Below are experts of layer 3 (counted from 0) of a mixture-of-experts language model. Rows are named router (the router's row for the expert), up (a neuron's input weights, with its number) and show model dimensions 160-239. Each number is 500 + 25 x the weight over its row's rms, rounded and kept within 0 to 999. Numbers have three digits each.
After each expert's rows: a language model's description of what the expert responds to; "mostly gets" lists some tokens that are sent to it at least half of the time. This comes from a sample of Wikipedia text that the model never trained on.

# expert 11
router:533495458570511500478466511447520497532555493506481473472468476491515506493487530483500518483500509525527510496492508498547478532499521482466477517508538473559514493513531518435500478446493468477527497498530512514443527537584448495509501494
up0:532523488526453538486504495511511470521558459477456509482496504507484495513486480497515444502466460505466484496483491539515499469511502493528457527548485531485476501505514457486481479501498466500487484512494492508487529497536462534496516550
up1:472520495491540474513503504490479500535459514522488514526522509497520464488498461522497466476498510508487523492558475503539518491478518467531513557455511518506539525489490564490507516488458491472526481474509485499473494560546522487488489477
up2:484528485528518496483521492516484484490512520541457517508496527473501501515522424500507532495483524495494508545465518524528539448521500502532460493523498524541533447453488476524465514493524459430465528447503516522505537495512485506521454514
up3:529473501547498504524482496475522504484469493464521517540489488501497509492504528484527485521537495516470512497481490474470495461490538487476503475482513514501521503515495499492494553470517450523540499531531513509476534484576495472498494505
up4:480500512505510534500467543499507524549516541502489503438494493505498503510468515458513501455497508469533495549497508501518467507539506518502516456582518530539507475517497515489464498502464520526505515449511516527512539488462442487485474503
up5:518508438516499505493501491523508501533512478506504523512491500475523465466552483494511455515491491512509478542535530512447519457501545488502541456501453523505534495448497521478488517483472519521499530487514483494499499490511461486488467484
up6:491499506565555505505507529521493521481530513507504472442505450501490518539491492513522455528458519500476512496468522500493469486450496466479502472487456479539483533501482489512535513509476558510542517507523492493488475504496522469457461510
up7:521489484471519453532492531474468482458476486525475532524507541520528466490494559489497518497503496514532469538492484507531529496521501522495496459483490504497527475500538510487463478515551473504526531507527473489494476475463516490508487545
It responds to: Table cell separators. Pipe separators starting or inside table rows of sports statistics, election results and succession boxes, plus a few nouns like life, work, sale.
mostly gets: "|", " Sheet", " tra", " life", " worked", " |"

# expert 31
router:491519563504529507541503500503522502520482482533476506501463483495509528520484471507462503485440507492515515478508527481476508534477480485461527495481501537528466463503467536504492520501525492474500515474503503464473499494509561521489505485
up0:471516471462514510549486543482493517491510463474458498498521510500553487472505471505514496468557520492465488489439517507458548541514488465529508503525509494479507475475527497456499515513501529553486511469529544514455507520497560511511459481
up1:527495501521522531483497512474543493466490505521478502469484515521502501480496469538488499494503492523478524558448501537488499514549455484515497489526480491528482482490560492479529505502527516442480537471510542486480535463517505527517500498
up2:511504476541515490511498490499504511471539502536519501521485458522490455475514547495463511526483484506497484512478526496443488557481551511520486484482512480520477538486519500489470438496506474471523533532487504508475488496564492461488501485
up3:536496518567500509507493494514490533521572492486453529522475463482499484498467488527525494528476525483526492507500467506530476503516493506468473526515528501453472491494494510514515503539521475509525533492479531486518498492546554544578477491
up4:502492486521493477495521515499515495511554458486484544521476458487509478538506513487469502485518476507531518539505501486446485504486536513516520509454522503525488488499504531463496486511506456483501485488521524480441482505508492447497511468
up5:516510561503497487506472498523466490557456509533466527470473505460514496470489467426477499504500505514507503513475468495436497512498544504527517493515481551538482490514550491523483479507486485483525544514485541477503498490516487481481493482
up6:543506515451513499474529502489541490488468496496487510517509530490470474533524497520498473520505536529533481528508478498438483493471525508559517509471498551564543525480457525508496487502473460557509518478495462458487505497526507495533509500
up7:462502525511541498496445514515506480543522488453477495465469512496498519465550512516515493468534455497522545568506489498504477473472488471486503513521479516526470509522519468494473535509522501469448545487460508463522518506510509527474492522
It responds to: Mid-name syllables. Syllable pieces inside foreign or uncommon surnames and words, such as Mar, Bar, at, ur, in names like Calathes.
mostly gets: " Mar", " Bar", " Tur", " Sal", " Bur", " Har"

# expert 4
router:518497508447502497505502483506507551499562494516507545453499498488491471485507519479495455519487533471473518573472485483495520504519532500508470467486535496488526492474511529509484484519477490509523547547508489471520510519490483482464469523
up0:499513518494514491515466450488513543535500489504450523503515517492480457524480502522508503499540478517500540456447491508489446492496490497516521504512497486471491512511489477493504511467543481476458456531542500463549492523445495490481513513
up1:519537517489517452529481485496446501526514499530508523507519501501472474503533509497494542539480506487518455519484536487537510484544539485522523522500486452538495506486490504494496520467524470517537481481494504483469510498496470476465453517
up2:470525515518475480453507509496487519455514532488518503480462538527508477517485509485481478519487466498515500512433434511502513538552518480516469486486475522488535495514512463484529476479480490501467463461520490519537515490501509522516474444
up3:487512497464479511533489501537500451505553518486507494522475474539455499525482499463524500531485505496504536534493470503469511508493483511470487481464475558472489490494517474479477492431446530464529536483483517508496518548503531478499527517
up4:539485494446488481466482545515522469493497493498505509495488509461514546510494492430466522490475506498509496467503510476518467509470487511475471533499495496480487508483506490480506518504484512477494489556503475482458507510499476474504495510
up5:465530481489485487519506477508485451488508460517485542501494504483537506471500501511556483492469531484479457539508490474498501450530509475515471519486475495494483512498507543519495459529485496506455542501503485528480574523493494524503494544
up6:471516500486479494514496515576509499519508483509512515490486495482512502505490545493533522496484501453505485446510481484488514501506488492514501522506471514501542522452497466520481488515486486525514465502529515522482485473492495511496472472
up7:529500512498476515472522461516512517507511511466492540518475499515468482482477487481524497524515497503516497545507536499533471530524499475565449536446531484495512482538486517493482479511487466510497526536504462524481485488501498518497501500
It responds to: Biographical action verbs. Past-tense verbs and their suffixes in career narratives after he/she, such as served, joined, made, won; also table cell bars.
mostly gets: " wrote", " took", " make", " take", " worked", " get"

# expert 27
router:482482506479504498516479498509489498493463469502530499484486510499491543528516486490473511502456508517508543417481574483526481497453459503544535509505525495482532503498466507556511529472472511484499489503523546487478482529508526514507480541
up0:499496467528496489487492506511422474456469465531510482547512514534492479510506497541485517499505545511487504503506477525498493517541508510486511485534534504487485491541483487531542445532516453499500514501549494506502484492485448522501539488
up1:487502478488529498495480494474502494545484425539490515496540499485460531505464491458509489522456473485488457534503483502564485465504478522494506457546519498494473454474536479502457472478521507499478489519538541480445504509508462523528503482
up2:545482510494536487525523504541512536492516561529488452469469497512464485479473500514535511528494490492475493486485516494478492510477567521484516487510502530506504508510520526517571490504510477480486478496511527571491524493487509521536518493
up3:525490488465469482556493532501513539533510545506558501538486515539504564486555496446507485526467524543529480551471479530497443544480489517526495479490497503454527500498475520500479503465525516517505456494507508499505486523529539513467518530
up4:528533514523499469511473488498521494475497464490536528525466459504498510471496532486540481497486509528487552520490501499509432503556522462490447496502501502470522506488501497524466488468503482483462466530526573465526494528484501508543520527
up5:541456503455497523512478464468497476550453449479505488482496512458525487517484499552548510479483498506507520566486489489506472488517454473501510492542528477497486480498496510509506483539492481544516489500490496488485479493482551470512504532
up6:556479497504532503520503534517527556528514467532481493526491536498495479519479522467479542509487479491476503539502547484456445459497511436512482477494498485556511490519515540506516527502463477466515490506517534522481487509553505516509502475
up7:489484503487483495493552479503540535503468509475461520486440499525495502494531496507485459482491480466490529530476539456479481478539491493529461485529452458466481537520538504470477506507523464505540533531512558505514527470514473529523507494
It responds to: Word-initial prefix pieces. First pieces of multi-token lowercase words following a space, often Latin prefixes, e.g. "rem-arked", "des-erved", "comp-romised", "diss-ociates".
mostly gets: " pl", " mon", " bl", " des", " con", " ch"

# expert 13
router:521443508501467478512478517462502519459460519498510507513484512504529483556505508502502526500520493504512508457477507487496498524469504509468521501464480481476483454498504549522525531496497479497521512499534475525487513534534499488484498531
up0:525524463503491483478445506488502505508509502501484488523511537463527493472498511499467515473537511473498541533449459476501492521499471495456517539473498510537505518528473494541529467530479507524529499474524518522471536496525471489492449489
up1:470508514467500489523508468482541504497467497532522530485517507497528463511450526516490455469476467563522493552516531493522487540480493501510533524480476455550488510519505512472511528502489540495552511532538518507480520490513519484519503455
up2:508485457481499497518530498480458537502529519467462548521473548475481489484512543526492477492502505542514456517449492530531439467480489530549482541479475479466484475505513510532523461529492436482472495509496488510488518527460473517515486500
up3:523501493485501467515507505473466508535486524491499466481515494486506444472530537487539523497517487471531475492505496473493522494498480467492492491481474502505535531541518540514490500514485493477503502510498505500498513539472455504519504474
up4:514516505461534503481484468507521510516509541519499499527486519493494493449502470515490490496549484481530505508505486543502518516514556512479494509481514488492534500502437506557536488463457493466571509491467513548494479474563502526513528536
up5:553466485524528516477536496503463536472514462490471513518514526526496451505466466469469510534508520559483521551470459501527537501554478532513536471461504507528525488516507532514506512492488513518507488471485468503470535478557532456423511485
up6:519446498502499463518502545498484492466454506472516477489514466525539484468470539494420487495504467511534533548495515505492484448496522498471484512562448452509491520513509532538526498495446505480502509493505491494460516513491503478456488490
up7:484484496524495455483503517418498513457500510494499502518544482496517480501505559488506442515512495518504513470518466485547504501524505505478488488487468509516513491484486564457479502518485438524506534491518509482485523530515507562494493450
It responds to: Place and institution names. Final words of named places and organisations, such as Street, Road, School, Park, and title-closing = marks on article headers.
mostly gets: " Street", " Center", " Records", " Avenue", " School", " Stadium"

# expert 24
router:451507490512498502518514485470496437487469513491502490483509473493484537517533478516478518474440487476517488424511537463491510524457469489467546520496516509492518499508480489547503524513487519502507498516483521499480491491472538495498498548
up0:538472503487486504482498507541465520479525472539496488524505562510533487485515490555513513490499532553512466466474477497481501501527480486471506533523481535504473523517494535529515525517536453503507486570477480503474548490483499491497470522
up1:516526457470490501525522511491515511491498455545508483533525496461433534509514506474514494453476479522488485514478522524548535514497509514486512507511503527500510470541503483509562481463488499503513495530500517493478497476482500493511510512
up2:500544505495532554417519549486499480489538508519531515532518494491522502481516508473501487484490536542472479481510462522460531468515507522527528521482509522505523464473536472489521511500465475516527523512511488544536496494501520530529477471
up3:475508506501560488517505452469517459483492480459531491488440468482475511478489499517520495477514498456446509530489507519441493479495446499530547473520498510515500485495487496479534503480479511537494504494475499469453518562519533462530545492
up4:514556533507482522554475479521475490497502484473524466490485492508502458502473504553520548516478476497497483540494500463460485493519514517508509488497494477491466496524489520498476486521487520484506511465494509484465499539475496514530484532
up5:530481519534519490455500454497488497524496507486493462471499530540490478484543513453514476535519495501534505536475519487483427486518550529508476475471484512500475511531542530536529483534511480511514485554541508520514488475492530459451487461
up6:536465498519500489490505478515480466493496510487498478496442551492520488481509467536514551536517496485502501506453507495459533496510457474508493558460504495509459496509494501478530503468520504500463504457501548486503448468485529497485510453
up7:466507522491520573509505451491505536495472539565505496478540488493495481510521464475468514482470548524493485506520438500445507452517512521504494506531499526559519487488520496501475478494481499506487532516540519506507487478499521466520470508
It responds to: Months, countries, place names. Capitalized proper nouns in lists and tables: month names, country codes (USA, FRA, ENG), places like United, South, New, and "Part".
mostly gets: " Spacewatch", " FRA", " Dallas", "USA", " ITA", " ESP"

# expert 12
router:482459497534519500472477517490461512479509508457526498494520508494466529501468505509493534514459476515508565504450527458478512509478478495516485528533501511469440510504480508533505559505524525492501475452504533502498516512501488503499522529
up0:507530475497520470494532540484466534442480490466488478506505501462482515472513520471496497528496524545480517542508507498474492460469517520486490464444509457475457486496542505525491460525507474454533501474481458504537463534504501502482507485
up1:469492513507503487425509486490504485515496497511460458505493493498483508480508523544502504538506513511494498528468489456486479471492427466499479507474494482511514493508452500502532465458497511532484495475451519468487501511514508513501518492
up2:484456500482488469523509536493530535507525472517537521483537538466501502522507515532522499521500475512471491522495492466491494487496496472454510518505509510480445527521443516461500549493491507470528517485553547485511465510469506486494513510
up3:504512541498524511519484532503473513536441500439506500474527527551536489487498469484531504535515496486487526528515538471488447551522490493533504473472508513474538485478499492498500533486494557495532474470510530531518524490490489484553504479
up4:457502529484535485481523547502487505475492483483519483509526508487523526470517498504499526567529512497524517522439493506519528484547519475509483545533470496492495518511501497524496472479503483511470490479466535516488478524524472470514484480
up5:526484497517485512508495518506437519460518509450477484505512478504494481476488508464540475489481504505520553461504530535520465465473499478482452488510507518522505539507524467534506510554519474526478477477527519536477506528508482508493474518
up6:494535500522455491490491511499520522476510516536492477484514458488509492501496556474507527463496510509467461527509522526457496487511490478529487555509497527483507507474486451503530477511519494471460497542503514467523514522508520541520523511
up7:509474462504531491469491580488450475494475518425513502500526459517499507473493497542531506484457501515509509501456468491507491486537481520490505487532471502471485488495482500499543545528506516509501484490479519540471507488489478504497528486
It responds to: Mid-word consonant fragments. Consonant-heavy pieces inside or starting longer words, often before -ing, -ation, -ic, e.g. "Adop-t-ion", "re-pt-iles", "dispro-port-ionate", "St", "Fort".
mostly gets: "St", " Fort", " tr", "ct", "ust", " engine"

# expert 19
router:512499508486494468531502471543517482459500397539540401485505526492465496520513509512506523480501490505522447501498476476468483493518471532506472503486496492520509446502475485501495483554474467478506460522483494503509500533507519511481519557
up0:479499519481540471497475532480442500493488468486509529486496543421478488506536506536564505475532494502537503499481460488469472492520475537510508504500511529488510523515515488469490459446484489495491504503511506525523517522462530485446526500
up1:494508501501482468558518491531517466509495509523493438514505542518493490491530509510512463454494481486450503523486502508512511490553512475490513475491514482497467493535519539485484483530522501472515481533496549479529513504494500521544483509
up2:545539504508520482467508511515560521493520458559523507468535495508505485540505476491497496492453485493528529537529477498504508497512504500498500490448478460538500525527443510451501481527480528502523499548519493520525465514543505495473450557
up3:537511499495521501535461477530503491511466523455510499532465533528522518466473531513538489480500507471473513480515497514475488509507464473514503464484446504515475478550484518514548513503540479446492553501495436479513436484544504489531514544
up4:528488487517487488518507515505546495533481476531501544496516522466499500525485521449512501475489444513511472522532511514483483492508503499521542570494544466477492449513574483530529437479520530465478493520487515503522480481436550526452477478
up5:501504522498495448467518448494483507512534502519501498475492489484468477494480548486540486507533537517511472486482549557469483517493484504517538505521535524507534490440516501529474490503505488511504465474508483527473481516462457498455485460
up6:490528488492505481537461502504497491491498526544496496494510506477548502483487517539520492498488510513509511468550519487476462471481470540499497539475494525482476468519548522484508505495466498502501473492519527549485503482499543471449469521
up7:531506533463513516522504473499454491488500436480538487533496505539487552495505490528522521504518519514528484512494476514493533466557477499503510506480500497519495519469522517511490488492466497485501513515482513501485487492507498454469507563
It responds to: Conjunctions and birth markers. Coordinating words like and, or, but, &, plus born, On, Died in biographies, joining clauses or listed places.
mostly gets: " and", " &", "born", " but", " And", "On"

# expert 18
router:466507482578492538499481522506517483479471523542470470516467532501488490475517522465520470503488491517527483498537471480543513496489501476527467521519471547523512550481496463500517477509514504524508522505462515503472520502495495487454439522
up0:486496500522505519510440498507490518460531460462517487526498508522524446514529503484472509508489511530497482487490512495521471506525487470496546509476512498509496479536511550514474475491520463494518525531474510477461501500517521505521488505
up1:480518479483525518502484507475487473468472506530519506506504476515495501516543514499542542497484486491541500525487494482484514447509475496512485461564505523469450503497511493504440524493521507513490535461516525514499475502486499497482472498
up2:469493541539504513547532527515500506516473528514496459512482486500489528472512528492522517489509531482515482548493497456509495489510497492528483497614487494484514519485460508497516508483513510557545539475508514470511506504423510527510501478
up3:532555514568475499533525490517495509476524549481521520501465522488452472485534504494507493477531532507510498523479522485509486487499549522504502525469478513475515495463536534473507516493477493445513511471498481477479479466491434486461480465
up4:512544470486518462501522492552485501489506462508468471491544504514507518490516506503497485495502492508489511576493460452543518489486494477524458521473481530541488494501505510497520498521484493502489508482499490470487504542528540478483488488
up5:510500473502536491505512478510485468470468461460508462467458500519490487506499490505486501502496514530559502529516544532522504471512497458527470490512549511480475537507506501463524515513468499535484529464516457521508543509534514548525539520
up6:534474466565525471519492469519519468496498523507504514532500525546483465485454500483501470486483506576489481548463513525513516526537525477511492542505462491511500532485517496475490528473483519522468497502535479522506523554510511503469503479
up7:529524511506543533518507510482515475500509503510519524547462499512472473491508504492497453487463476520545513511490504519503547486495495515501482517539489494500482538485519481500502467499468492488502520501486442512463491506475511479474493449
It responds to: Personal name parts. Common first names like John, George, William, plus surname endings such as -ley, -son, -ton, -ey in credits, casts and rosters.
mostly gets: " John", " George", " William", " Michael", " Robert", " James"

# expert 14
router:476477549527499496512461496498490487525483518510534534524535502488492476530548490514527501464472481509507497478500517525498472504531527479478469478483486494539526488507513507498446477548535492517522497490481503539487488495451485549489565485
up0:513498476509479500488478483543488481509536521511534544476517459511511492484471533517505459504470469510493536513479467466487547479491470534521523497509506469515488480495474492529479477524478514494501492513500495510525522456469513526511492484
up1:507497472446462528521464484515505454489500518507530499480500515513505467496474507528474497501470509498496483521442500519534520491489514484528458496474544481487542509494516482500529496501552497534507451535471509490532529519482534500523482516
up2:488482540512496501528433478515531440503483520504528533538473476486491445487484526476528535512478504490519527583491443554488506531456489487540486492502505514485473518499473487491483524549461549526473506550513495542513577484502492506455491486
up3:529528464483499504512479523507514492456487483487462535545497491511487509509510506445497455471493444516496472494482486507491494488524478523517453502526483473506493544541510487544462482536512485483473512518525512484469509525475507528480546443
up4:518553528486486512481504477552493476526467489509536525499508515479496549480505492511497493530491477496471509517492471528544559511528547493500473506506550501522519533507532545501473500503471461534529512502484484511508498494466518527498464487
up5:476480482550525505508522468492498438487519514487522494520502477493501479465499483524455452486488482492490510516547506495501475551525519513484470466472509497496496547477453506488464496497515457516485451525490469505507563491513498531516522493
up6:490467528459499497479520527496513476514474486462500519546502503533505506512523486492512537490516512502487508533492487503484502488515553493524493487493452540541524526501453488454501500502512492494545520519508506503527534504484496552510520474
up7:485514468456498545512493431456448481493507538485554499501508469501488479525524528478513489507505516555468509493485511525542498434455509497448496496492484477527480457504465506496490478515499492505508486516515534558532524484514460496477548512
It responds to: Nouns after "the". Ordinals, superlatives and head nouns right after the, The or a possessive, such as first, same, largest, final, name, term.
mostly gets: " same", " largest", " latter", " initial", " first", " final"

# expert 5
router:516483481475517461516487512473500486522483493493506451515499446494538526494521527476515524493493492492523511473474489508493507542488463502494525475531491500519489555514515503461520483488518503508467510484492493470514503578530487462500480393
up0:491502493484489461513448512520512472525525495477506497502448458536502514425477501512496529495504491509496486515469462500473501513510449472536517511518509565524474502447538473517501534489516512541434542502493479489553492539522476514465525506
up1:518492568518532459495492494556528546504466476501505504571465524516531539506514516522536491493504537466521481527498493507446512471524453475492462485507536488493442507520474482490455517500503486512503517510521478471533491467501496482473474480
up2:490462520543471513527493513483501457460498495511471499501496495484533474489530492483520513482461486510551500526468501533494484505505491564511503490499502485505477512475539451455453510495519480468532529539496484490523476497539477515516493469
up3:507525524492497518522458503533535532446560485424466450524474483528550506478498531489493502522512518526493456491538486507476494516530518476532495442502493492498516503522459489538507538476514532509490494475541505469538514515479532483521458486
up4:502507497492474489487523483498470517547446514463454545505499519527493444494504503492570456499489490528450483464485522483530538510502524538478523433512517505511499502494528518488514531514500523501490549507518561497503508533546447458489468446
up5:501513506499528504523459492499510480526555526522502442504522498454527475479461484471498501502505537504531478460512453527494525491537491497505488476479530493525459511494511539506478452514517517494523527476482515524524523487483504508481535495
up6:499527491466507478484492489528492518506470494511499493498422509542539434476515473503519497495513545492481504493523487509492498519480521471499492476482511471516519509542559514516512478521470492515410454473488468481496487499479513472493475492
up7:503504502504498512501490482507501503498525515460540461500505468513500520465489546545499501494517480466497496509519442520549517494520470488533482465543531471511469544550492480462520478477490563496516486481496496509528502514504460447524460482
It responds to: Prepositions linking phrases. Prepositions after a noun or verb, mostly of, by, with, against, via, as in reliability of, awarded by, alongside.
mostly gets: " by", " against", " with", " using", " With", " alongside"

# expert 23
router:473472490504512464478478485528478520513515454519535502512476536469503483454491469490544506471551488481482488525531453497531531451518519523524533512482502548513523487470518497457520513475471479506526466515460498483522538504474475487493485510
up0:479451497533516489466499493465473497479562491504482490478507497460558483474507533500501501515471515518518536497483524497522477505477490446468502490455502547518489519470476495469534525481507529524472490524488489498468535487527542489487479525
up1:516503479515517489496485489543492544491509483442496528539490537466494496511481526507539518503495481535495527487515480540529514492481496535499489432493507576486500475488489516543540509521496517424540504458501512508503523490505454483498499451
up2:495541541494494479542561454503500514509475479482488508523499531491500447488541463457480542494476514529520490535468484495541527496500503521492491469484483503529494492526503506513529471540465510486528461539455461515538534497491529499487523458
up3:477484525490533506489526503498492517494485529473504478509517482481551507517503439526496491485562538442501548556519474496544510460524523475521523509503469507477471532469481528539489523557501476471475502458482488443524493513522457498498479517
up4:479547488463499445487526502513474489457499449452513496493498451514516509523448545522483511475468532537536445511498488488510519492505450507524542478476484481451526509528461531494491499493485516510478478506529536512505529477521538512473494475
up5:479522506484490461495541499508519479513523500506506510495489528496544483498505511507482464539496488533494457570544511487538551528493508479498506540472508494488473506492485485489484481540520497492491536488472483487517466543504510469495495520
up6:502500488484506497465523509513468519505512514495464500548497536452486510522502484510504493517551470483469510494515505521532495492451472504502589519531496494529447518527470492514552514548481525453538466470487533528525474491487482517499513494
up7:492556522540522499475472506491497502503527483463587493501514499480484478475489489474489496468482479506504507513506499515479495459540532503522465582530548516511510516509510461460530481519493491498509519502531530520512501497478476484519525461
It responds to: Name-final syllables. Word-final pieces of Romance, Slavic and Latin names and taxa, such as -ari, -zzi, -ata, -ina, -ić, and Maria.
mostly gets: " Socorro", " Maria", "za", "ira", "ina", "ić"

# expert 6
router:524476493497467498513496486475449520501452508465499517522512513495491517479495493471469541461512518529494520510493511496460487507433510543500453495485521502471515536500478487481540484531513545506492473455572528512502508476465517510510518472
up0:550491497491509489526536535476490528490471484442483487495490486466471492487455468526518490476517541515515511495525496554533495464513489528511487499481506493456487490501515530468524523497531481539493478487496479447461512484497474486472491468
up1:506499505481480508499509490487489527498469471508447498492505496476472484483521511491518480504517484497523494532486519466516421509502483510519491465530528515482464491536505528526517542463525510497470477487503489459499486519522497502477529517
up2:495519556538520497517493489548510495491486447452548505494517530507505489528501504505512481519507480524490532522450500502495515524518496514505465474470538499501509477460478488461494515489509493510533494566494495546495516502532481504424471487
up3:465494456494509481461525492517552499469495529502512487499485539482544505462469505474499469499537514462493553503485523532465466496501512529538485478509556509493452521490520461529492453501512480499496486438494540537476513484509503507510518462
up4:486436518531469511501507518496491531475512501448504522486515491503542492435504490502479495493537496512503508467495486506519467503523482510525497424481512525503483555490516566458494473478514494512486537504509480529488497508467483499533523477
up5:506502515517439488478483489424524497530457521465501469478492488486536510475474498488505462522547476502488524538531494450468504469462486527500501505504500456501555536498488497529493543500524506482477478495493555514469502473514557482518537510
up6:465491510505474544550504511582504486491503492498502513504501543475462433535515493472521499469465483449485527520490525530465490484496528432486533488509518503546495499529497511454481537540490473519507512462504520485484535515490535458496522514
up7:522498536460524471508472511547483471520482506513516474570474522478515469495492468522549535517496479539463518503485501492523504525512486529474486492491485505564461489507541509478495485472525544528457505489523480492518450428466551553486496499
It responds to: Infobox field labels. Field names and label words in infoboxes and tables, often before a colon, e.g. "Born:", "Released:", "Length:", "Coordinates", "JPL"; also "cast as".
mostly gets: " JPL", " Date", " Nominated", " Coordinates", " %", " Time"

# expert 15
router:528467473483509488456522497517511526515469471505504480477493470476488506513500473537507476445481472502527547473537500446477461504534530518527492497479542482449470525452480505499453488488505484510500522498528501517538474470480474511479517499
up0:474445435474516531491478566528486482474500472496510488490511513508521490476516513511515504500470464494515497543497451508517469505517463491562500484530491530494468479479473524497482465500499501516511530525526528508520507464484451506521482499
up1:484474499497490492483483522509494550516526468523515492531507493477505492476494474514504487527528453494480520531462523465488505497515533505509504517514493482543516489485502491530513461513497510573506492507478474507501483508478483533477516487
up2:529487495460525510511494505494558478517498514500498531522499480512509541528473488519516480496500471538461515514459468540457532510477469511492524467502505508529485532491500483465508508560532478469519485523471473515512534466473451521538493458
up3:525540461483544502538521502499462513474509529514533472522501482544538495503511470497504454502490479520482503519532497473509514507490529490514481502510471504492502489454488498503511514534472535485504504507465495517452471481498498501529530509
up4:474499500490512506508474484478509485520454535476488497511474528481524470466480525531518531471523531544525440521524512521464440521465517525498546491469480476513501496479459508471476494475527522499507535520527525492477493560480461437522428467
up5:508480483506502442475507518495521488468457510510493468515522502520523518504518499504526491490462517450504514476483447488511479456488468467503508503518491515500448491515526510530470503479476467467486506475496458481505483488496452503472505487
up6:503478541546482534510504548475516513515507488513476489500505511490506516460414480425501462491457473468487527518486484499507487459455506486489468485462536539486508511503500472474532529503517507484528523481496511532512529493531463480458483490
up7:485409458494527492473511474483545491514545511522459500462503481540547512507497480479505467501533463467498429490460471501482522530509509467453490472494527515465519486507512491481492466490468532498473477553481491461450550524522497477508503485
It responds to: Definite article, determiners. "the"/"The" and other determiners like this, these, both, each, other, mostly after prepositions such as of, in, to.
mostly gets: " the", " The", "The", " this", " This", " between"

# expert 21
router:511505466509472471446495507483502495493504529482462520483515525556490523468502501522526545518506434479451479515487494494514473498544444463454456514500499480508484515472506476499486430503485452528491472470500526490546518444489485481503505502
up0:451483491497475516477501497514500517514486491480540494529503469506517477454521469534508497537543548472464481523451492508501509521491498494461497516497553499484480511490499468472514518459462479511485550490507551471491522472491531432501458497
up1:543496510528497485453514521525504490493514485482512510490466461510515538535473493509520481465492481517500470475492510499513499480550502508481524521508465483490469512494538521506495457506430519468470495505504490518470482491498499498493529495
up2:534515487486517482503469498518483536492547491495520497484490488475501502524490469522526489461507463509477505530444492521499521529544488498505524518512524527506516536552518519512585461511535473490491501449550481528513500534523531494508487476
up3:533483522472503520439520504453518500518490523471484489479510513478496540481489497512474498511520436462484512532505482487560459534510488490451522526542527495502534539500422469496480459486483492525530488485501468484525486506532437510484494491
up4:478458507541518496530474501481498493460483439536501492514522500509481483471508498466561501501521479440494504506524510478502496493541465507521514490485502481514498510455494468525479470503497479495475462521523514561513540499491519509478491500
up5:511492526499458538492502473503477515466553524499523514510490483500466513518505454515521510480527472479496496524478470499471507464488532464458495531469524489470506511495513548502484464482546440542489454470531538515525482508510469477485472525
up6:486488521470478479488508500501491472466536497438469566471479578520457532493516520477511493535550466515461494526489446523479483524513505517470469518467501479508483488501503485521508488481504433492530481460471498527506513488493465484480477487
up7:532492529486466540534518498508506456475522483518490527478504511470458520517494509493459486530478480502521514538477524458519464485527524516525442515501547514515499484505512483494496519475485489539478499497496534519505519527453537507488495504
It responds to: Word fragments, table cells. Short word-start or mid-word pieces after hyphens or capitals, e.g. "t-our", "st-o-ichiometric", "B-s-ides", plus commas and numbers in stats tables.
mostly gets: "year", "co", "ic", "|---|---|", "oc", "ime"

# expert 17
router:501494482530536545499503483456517460502499477516560466529486401514532508509475524536498509505478530501518454445509492516539508479481458490451561518494515498483463500513488506522474495476477498469541495497549498522525482445519544508520481536
up0:507494532519513542516477500496490451496513499517519491534467515508532472492493500504529487506503471502535483522509451499529485489492518480510546474507509520510498548420547519508456475505491476430501484527503508485477470499515517529477490506
up1:479482515486435495489487456505499481485502548461488534492479503508516477535509474453510492546552512472531505508484447527477469502532487477514502534502503487488504498474464503501491488525471527498490496496505470502550487472509508490496457489
up2:457486507503486522482477515466481526511488490485502584533465452498514513487481509468518505557512545517567499512489465502503513514513476467499481461469483541475476507530477504492492486528501507457504505517508507541516439480438468523551509483
up3:510470508545491510451488497493482491470526510496529480512471476529517480446527563544483521505535515523504486561447513523494519525506495483474564483507489546483506518455451497512496474536481498469503520469524527517539448481522521540496487487
up4:486530483480533483541483524513518496523506486492471496515490498452541486522469501512492502517504521520517522538459479536487478496487517487504511495522505473509501474496489501521545496449483544499537496498516515490489462502574537474484472535
up5:463484498448553526485477506520519457486520526464491505543462480514526483480458490509536517478509504503516445495510488523506537517485518468501510508544525549493500481493502509542454519514448463509492532561502502467504481488510457488499500490
up6:478460530487526466473517468452504493491515513490541464486459509486544484496486481533505482514508499513480505535529501492487552467496533501555502490543486482473478480436526494523521507512532539478481491481513538533474554478488488529513500529
up7:494511507512502513516527532448479531498493491494506489470498506497475511500467532521517530465529539485473512506517508536510443475547513519496506479521478461519512508545504551445484508496492524479473502486502497486540525460501510464487470524
It responds to: Group and collective nouns. Nouns for groups or organizations after an article, such as team, company, group, people, school, government, plus plural endings like -s and -ers.
mostly gets: " team", " company", " people", " school", " group", " government"